python train.py --num_hidden_layers=9 --hidden_size=256 --n_experts=80 --experts_per_token=4 --d_expert=160 --d_shared_expert=0 --hidden_act="squared_relu" --moe_layers=[1, 2, 3, 4, 5, 6, 7, 8] --router_score="sigmoid" --normalize_top_k=false --routed_scale=0.5 --balance_loss=0.00154 --balance_bias=true --init_std_router=0.0246 --lr_router=0.00127 --vocab_size=32768 --norm="rmsnorm" --norm_eps=1e-05 --tie_word_embeddings=false --optimizer="cautious_adamw" --learning_rate=0.00117 --beta1=0.9 --beta2=0.95 --batch_tokens=262144 --max_seq_len=1024 --train_tokens=757900000 --max_steps=2892 --dataset="wikipedia_en"
Below are experts of layer 5 (counted from 0) of a mixture-of-experts language model. Rows are named up (a neuron's input weights, with its number), down (a neuron's output weights, with its number) and show model dimensions 128-191. Each number is 128 + 24 x the weight over its row's rms, rounded and kept within 0 to 255.
Before each expert's rows: a language model's description of what the expert responds to. This comes from a sample of Wikipedia text that the model never trained on.

# expert 18
Prepositions after nouns/verbs. Prepositions introducing a phrase after a noun or verb, such as in, during, by, for, with, as in served in, promoted by.
up0 [116 114  93 129 148 118  95 158 140 116 149 134 128  93 152  75 158 149 157 158 127 157 140 147 145 102 101  86 104  90 149 116 146 167 166 123 144 159 167 124 121 122 135 158 206 124 109 151 116  82 147  99  94  97 148 112 115 114 106 114 142 178 165 146]
down0 [156 124 106 126 128 128 138 127  86 140 133 171 147  94 133 131 131 105 146 122 103 134 114 147 159 145 123 135 145 132 186 178 153 145 121 102 146 140 136  99 133 166 189 117 116 114 114 108 140 130 146 156 140 116 112 107 180 178 144 121 143  91 162 142]

# expert 26
Prepositions before objects. Prepositions, articles and possessives in running prose that introduce a noun phrase, such as for, with, of, the, his, her, their.
up0 [102 117 105 136 139 124 122 167 132 148 141 115 156 104 146  75 168 146 151 147 107 159 132 140 144  92 118  76 100 103 144 134 138 171 171 114 162 164 152 135 128 132 124 153 161 129 108 144 110  71 151 117 110  99 120 131 115 129 119 106 107 143 168 151]
down0 [160 141 107 134 146 102 117 150 111 117 157 175 136 103 150 151 100 112 143 115 140 150 107 137 155 122 124 126 138 139 148 158 131 143 138 141 106 133 165  94 161 121 167 104  79 153 109  87  88 102 129 153 135 133 135 122 154 141 118 128 129  96 105 108]

# expert 61
Suffixes and sentence openers. Verb and noun suffixes and sentence-initial words in biographies, such as Reflect-ing, disagre-ed, He, On, services.
up0 [116  95 102 165 145 138 119 192 183 160 146 141 131  98 144  94 135 154 149 151 105 164 155 161 110 123  91  77  97 110 109 137 152 162 146 117 167 141 151 148 122 149 149 180 192 135 114 157 124  84 157 101  99 101 120 134  81 117 119  96 129 154 156 128]
down0 [143 139 159 154 182 149 116 138  95 128 115 135 131 118 114 138  80 130 135  98 108 159 102 130 140 148 114 140 123 147 127 138 163 155 115 109 124 114 118  95 152 127 154 166 113 100 109 123 179 114 112 148 115 180 155 127 149 113 128 132 108 133 135 124]

# expert 19
Capitalized word starts. First pieces of capitalized names, acronyms and months after bars, brackets or commas, such as Sch(openhauer), W(ords), January.
up0 [113 144  92 103 139 131  95 178 163 140 145 137 137 106 142  92 166 161 156 148 131 127 136 160 132 151 107  76 115 106 159 103 139 138 155  98 144 150 148 160 108 167 129 170 175 120 117 155 114  77 168  99 114  99 110 119 112 139 119  89 133 150 162 124]
down0 [107 122 101 112 144 151 149 123 144 120 108 144 104 147  94 137 106 147 148  87 118  97 142 119 104 153 112 136 186 172 152 156 115 131 159 117 117 139 142 118 123 145 169 106 131 141 163 129 118 113 142 136 121 169 135 159 140 110 120 159 153 124 164  92]

# expert 63
Coordinating list connectors. The words and, or, but, while, plus commas and semicolons joining the final items of lists, as in misuse and mental health.
up0 [139 107 100 143 113 177 117 170 141 127 158 107 126  80 135 108 176 147 166 129 115 120 122 134 111 137  64 104  61 109 142 140 150 112 155 109 149 155 174 156 115 165 137 172 189 141  91 147 126 106 146 108 121 137 142 155  89 136 146 109 118 138 143 112]
down0 [115 119  85  95 132 105 133 138  99 105 114 170 130 137 118 109 128 139 160 121 111 139 117 120 123 154 139 140 102 132 106 172 144 119 159 150 135 141 115 118 152  98 139  99 103 127 111 102 146 155 106 149 141 148 141  88 137 120 144 158 105 113 134  79]

# expert 30
Office titles and complements. Job titles such as minister, captain, chairman, appointed, plus prepositions after verbs in biographies (contributed to, one of).
up0 [113 145 130 146 137 142 105 199 174 120 145 165 121 122 130  94 169 166 148 163 120 136 142 138  99 123 110  72  71 116 165 146 157 159 144 103 126 141 159 153 127 163 125 175 172 121 112 161 112  94 190 112 113 115 128 127 117 115 126 102 124 146 147 119]
down0 [132  88  98 110 169 106 130 143 132 135 103 180 107 161 120 120 134 171 179 113 124 141 124  97 117 158 145 120 115 161 121 156 160 166 148 116 111 153 124 119 141 163 120 106 111 147 109 108 103 140 157 151 130 182 160 154 141 115 103 165 141 129 160 115]

# expert 27
Line-start list markers. Pipes opening table rows and hyphens opening list items, plus sentence-initial words like The, These, However, While.
up0 [151  97 108 127 133 133  97 161 195 137 136 124 116 111 155  99 139 167 152 149  78 154 132 152 101 119 116 106  70 101 125 135 167 156 147 104 153 167 140 146 124 153 146 161 181 116 100 129 109  71 164 104  81  90 110 135  98 105 141 120 127 126 155 139]
down0 [138 111 120  94 130 162 154 147 136 146 156 191 140 142 129 121 116 139 157 133  97 129 160 171 149 124 131 102  99 120 107 127 156 135 124 116 146 171 142 138 127 170 130 120 132 116 118 136 102 116 148 160 124 144 105 159 125 105 136 158 110 101 105 118]

# expert 5
Non-Latin and table word pieces. Mid-word pieces of foreign names and Thai or Cyrillic script bytes, plus pipes and separators inside wiki tables, e.g. นครสวรร, Kunstmuseum, 132 |.
up7 [107 154 104 100 121 109 151 166 119 135 103  97 108 141 104 120  82 117 143 122  80 132 100 133 145 111 144 152 161  91 160 154 111 153 173 125 133  86 147  90 134 159 115 117  96 104 152 130 143 164 124 125 133  93 124 133 168  86 127 116 105 151 150 140]
down7 [106 154 132 161 129 121  93 118 125 130 104  59 110 128 117 144 148 123 166 112 108  87 140 104 140 134 122 142 103 123 154 156  89 124 177 125  98 124  91 133 120 147 142  89 121 111 155  85 149 131 134 163 127 116 125 130 114 135  80 121 105 106 116 109]

# expert 7
Release and debut contexts. Articles, digits and table bars in music releases and football career text, such as "debut in the", "On 28 May", and years.
up0 [127 119  94 121 142 128 107 169 151 122 159 180 152 105 161  80 169 170 144 133 100 149 133 138 126 157 109  98  98 105 120 117 144 138 148  72 149 153 155 121 124 147 147 135 194 150 101 145 109  78 151  92  88  97 124 121  99 136 123 102 129 161 142 127]
down0 [105  78  84 113 110 143 149 124  99 129 117 137 136 114 152  91 131 106 159 142 115  87 127 103 190 121 134 150 166 139 103 140 110  96 145 130 168 140 132 111 127 121 163 106  96 100  92  93 133 107 158 169 121 151 139 137  98 114 138 127 135 164 143 100]

# expert 60
Sentence-initial prepositions. Prepositions opening time or circumstance phrases, often at sentence starts or after and, such as During, In, for nearly, at least.
up0 [138 104 125 126 146 133  90 172 136 123 141 162 111  97 140  77 146 172 158 162 105 168 132 110  85 128 105  84  80  98 138 141 144 167 164 107 152 145 155 148 120 165 125 145 193 149  89 156 112  63 172 119 107 103 115 114 118  88 112 110 121 156 146 123]
down0 [136  97 105 117 188 149 127 118 107  78 128 170  92  84 129 127 116 100  59 159 141 146 145 101 116  87 135 122 134 135 118 144 161 136 124  82 112 129 172 114 106 113 141 159 133 119 115 141 144 143 138 139  93 153 112 111 118 146 140 109 124 127 154 131]

# expert 39
Heading ends, list continuations. Heading closers before list or subsection starts, commas and conjunctions continuing lists, pipe cells in asteroid tables with MPC and JPL.
up7 [108 137 130 125 134 102 147 146 107 114 128  98  96 154 105 130 112 109 132 130  82 141  78 151 138  78 153 171 131  91 151 164  86 162 152 128 138 121 146  94 121 146  96 100 117 146 140 116 118 156 110 158 146  73 122 138 145  90 130 116  95 129 145 154]
down7 [142 138 154 122 150 141 130 109 178 144 105 100 112 135 137 166  65 104 100 130 147 141 122 128 156 117  95 159 139 101 186 121 130 124 107 139 132 132 160  83 129 116 107 111 131 119 149 124 107 137 125 140 130 132 106 121 165 133 105 101  76  97 137 120]

# expert 28
Infobox and table labels. Field labels, colons and separators in infoboxes, taxoboxes and table headers, such as Family:, Spouse:, Production, Pts, coordinates.
up0 [149 115 144 147 138 146 108 154 137 129 145 130 128  94 155  98 153 136 168 138  94 146 123 148 106 142  92  99  73 112 124 161 152 112 146 115 140 151 165 160 120 122 153 137 180 135 119 151 132  60 124  85 107  94 131 122  90 141 123 108 130 168 146 127]
down0 [126 116 108 172 139 123 140 160  95 121 109 157  89 126 125  84 137 134 191 100 143 135 107  99  93 139 148 109 144 150 127 133 138 142 101  91  92  84 165 137 101 108 149  92 129 118  86 110 119 126 105 123 133 182 116 116 172 122 119 139 112 138 137 122]

# expert 48
Proper name beginnings. First letters or syllables of proper names and Latin species names, such as P in Poe, Dra in Dravograd, Bra.
up0 [129 124 125 132 153 128  98 169 141 123 148 156 122  99 145  97 161 150 162 170 118 145 135 122 123 122 101  91 100 117 132 111 149 137 147 111 131 173 168 133 111 131 159 140 199 155 100 148 104  55 164  87 113  85 121 111 106 136 124  87 130 157 138 111]
down0 [138 176  84 133  95 148 109 137 104 145 148 140 135 136 138 149 145 154 135  97 133 138 146 117 134 117 109 132 145 131 142 118  75 133 123 152 148  82 154 141 113 148 193  77 133 141 126 121  84 144 113 161 157 123 157 128 118 123 130  85 131 132 111 101]

# expert 22
Plot action verbs. Action verbs and linking words in plot summaries and event narratives, such as escape, refused, tells, saves, leaves.
up7 [131 159 114 117 125 159 135 163 116 138 115 108 115 127  97 107  98 135 123  91  71 135 103 149 134  89 169 165 152  93 168 163  97 142 152 130 114 142 147  85 139 162  97 117 125 107 154 135 142 160  95 155 157  91 108 147 153 102 124 127  92 127 135 136]
down7 [139 114 183 135 151 134 151 146  76 114 125  41 134 151 100 147 125 119 138 129  90 104 112 122 173 128 107 119 112  93 148 149  97  99 137 118  94 124 131 115  92 122 112 119 123 149 110 140 139  91  87 136  87 110  81 142 123 117 102 101 109  81 138 140]

# expert 25
Clause boundary after dates. Commas and words right after dates, years or time phrases, such as "21 September 1998,", "which", "season", "year", "pandemic".
up7 [156 146 120  95 132 134 109 146 115 142 139 100 145 146 102 121  88 130 138  83  89 131 105 158 142 112 165 129 122  76 148 179 113 154 147 144 144 127 121  39 137 156 109 111  97 109 162 129 116 157 107 150 150  91  83 163 153  93 126 103  93 132 126 126]
down7 [ 88 144 163  87 159 160 136 151 169 158 111 114  95 136 126 144  99 121 151 115 117 116 108 121 152 136 131 166 157 104 129 136 103 137 121 176 124 145 118 124 113 109 126  92 151 111 126 131 169 128 143 132 145 121 111  84 137 154 110 127  95 102 125 118]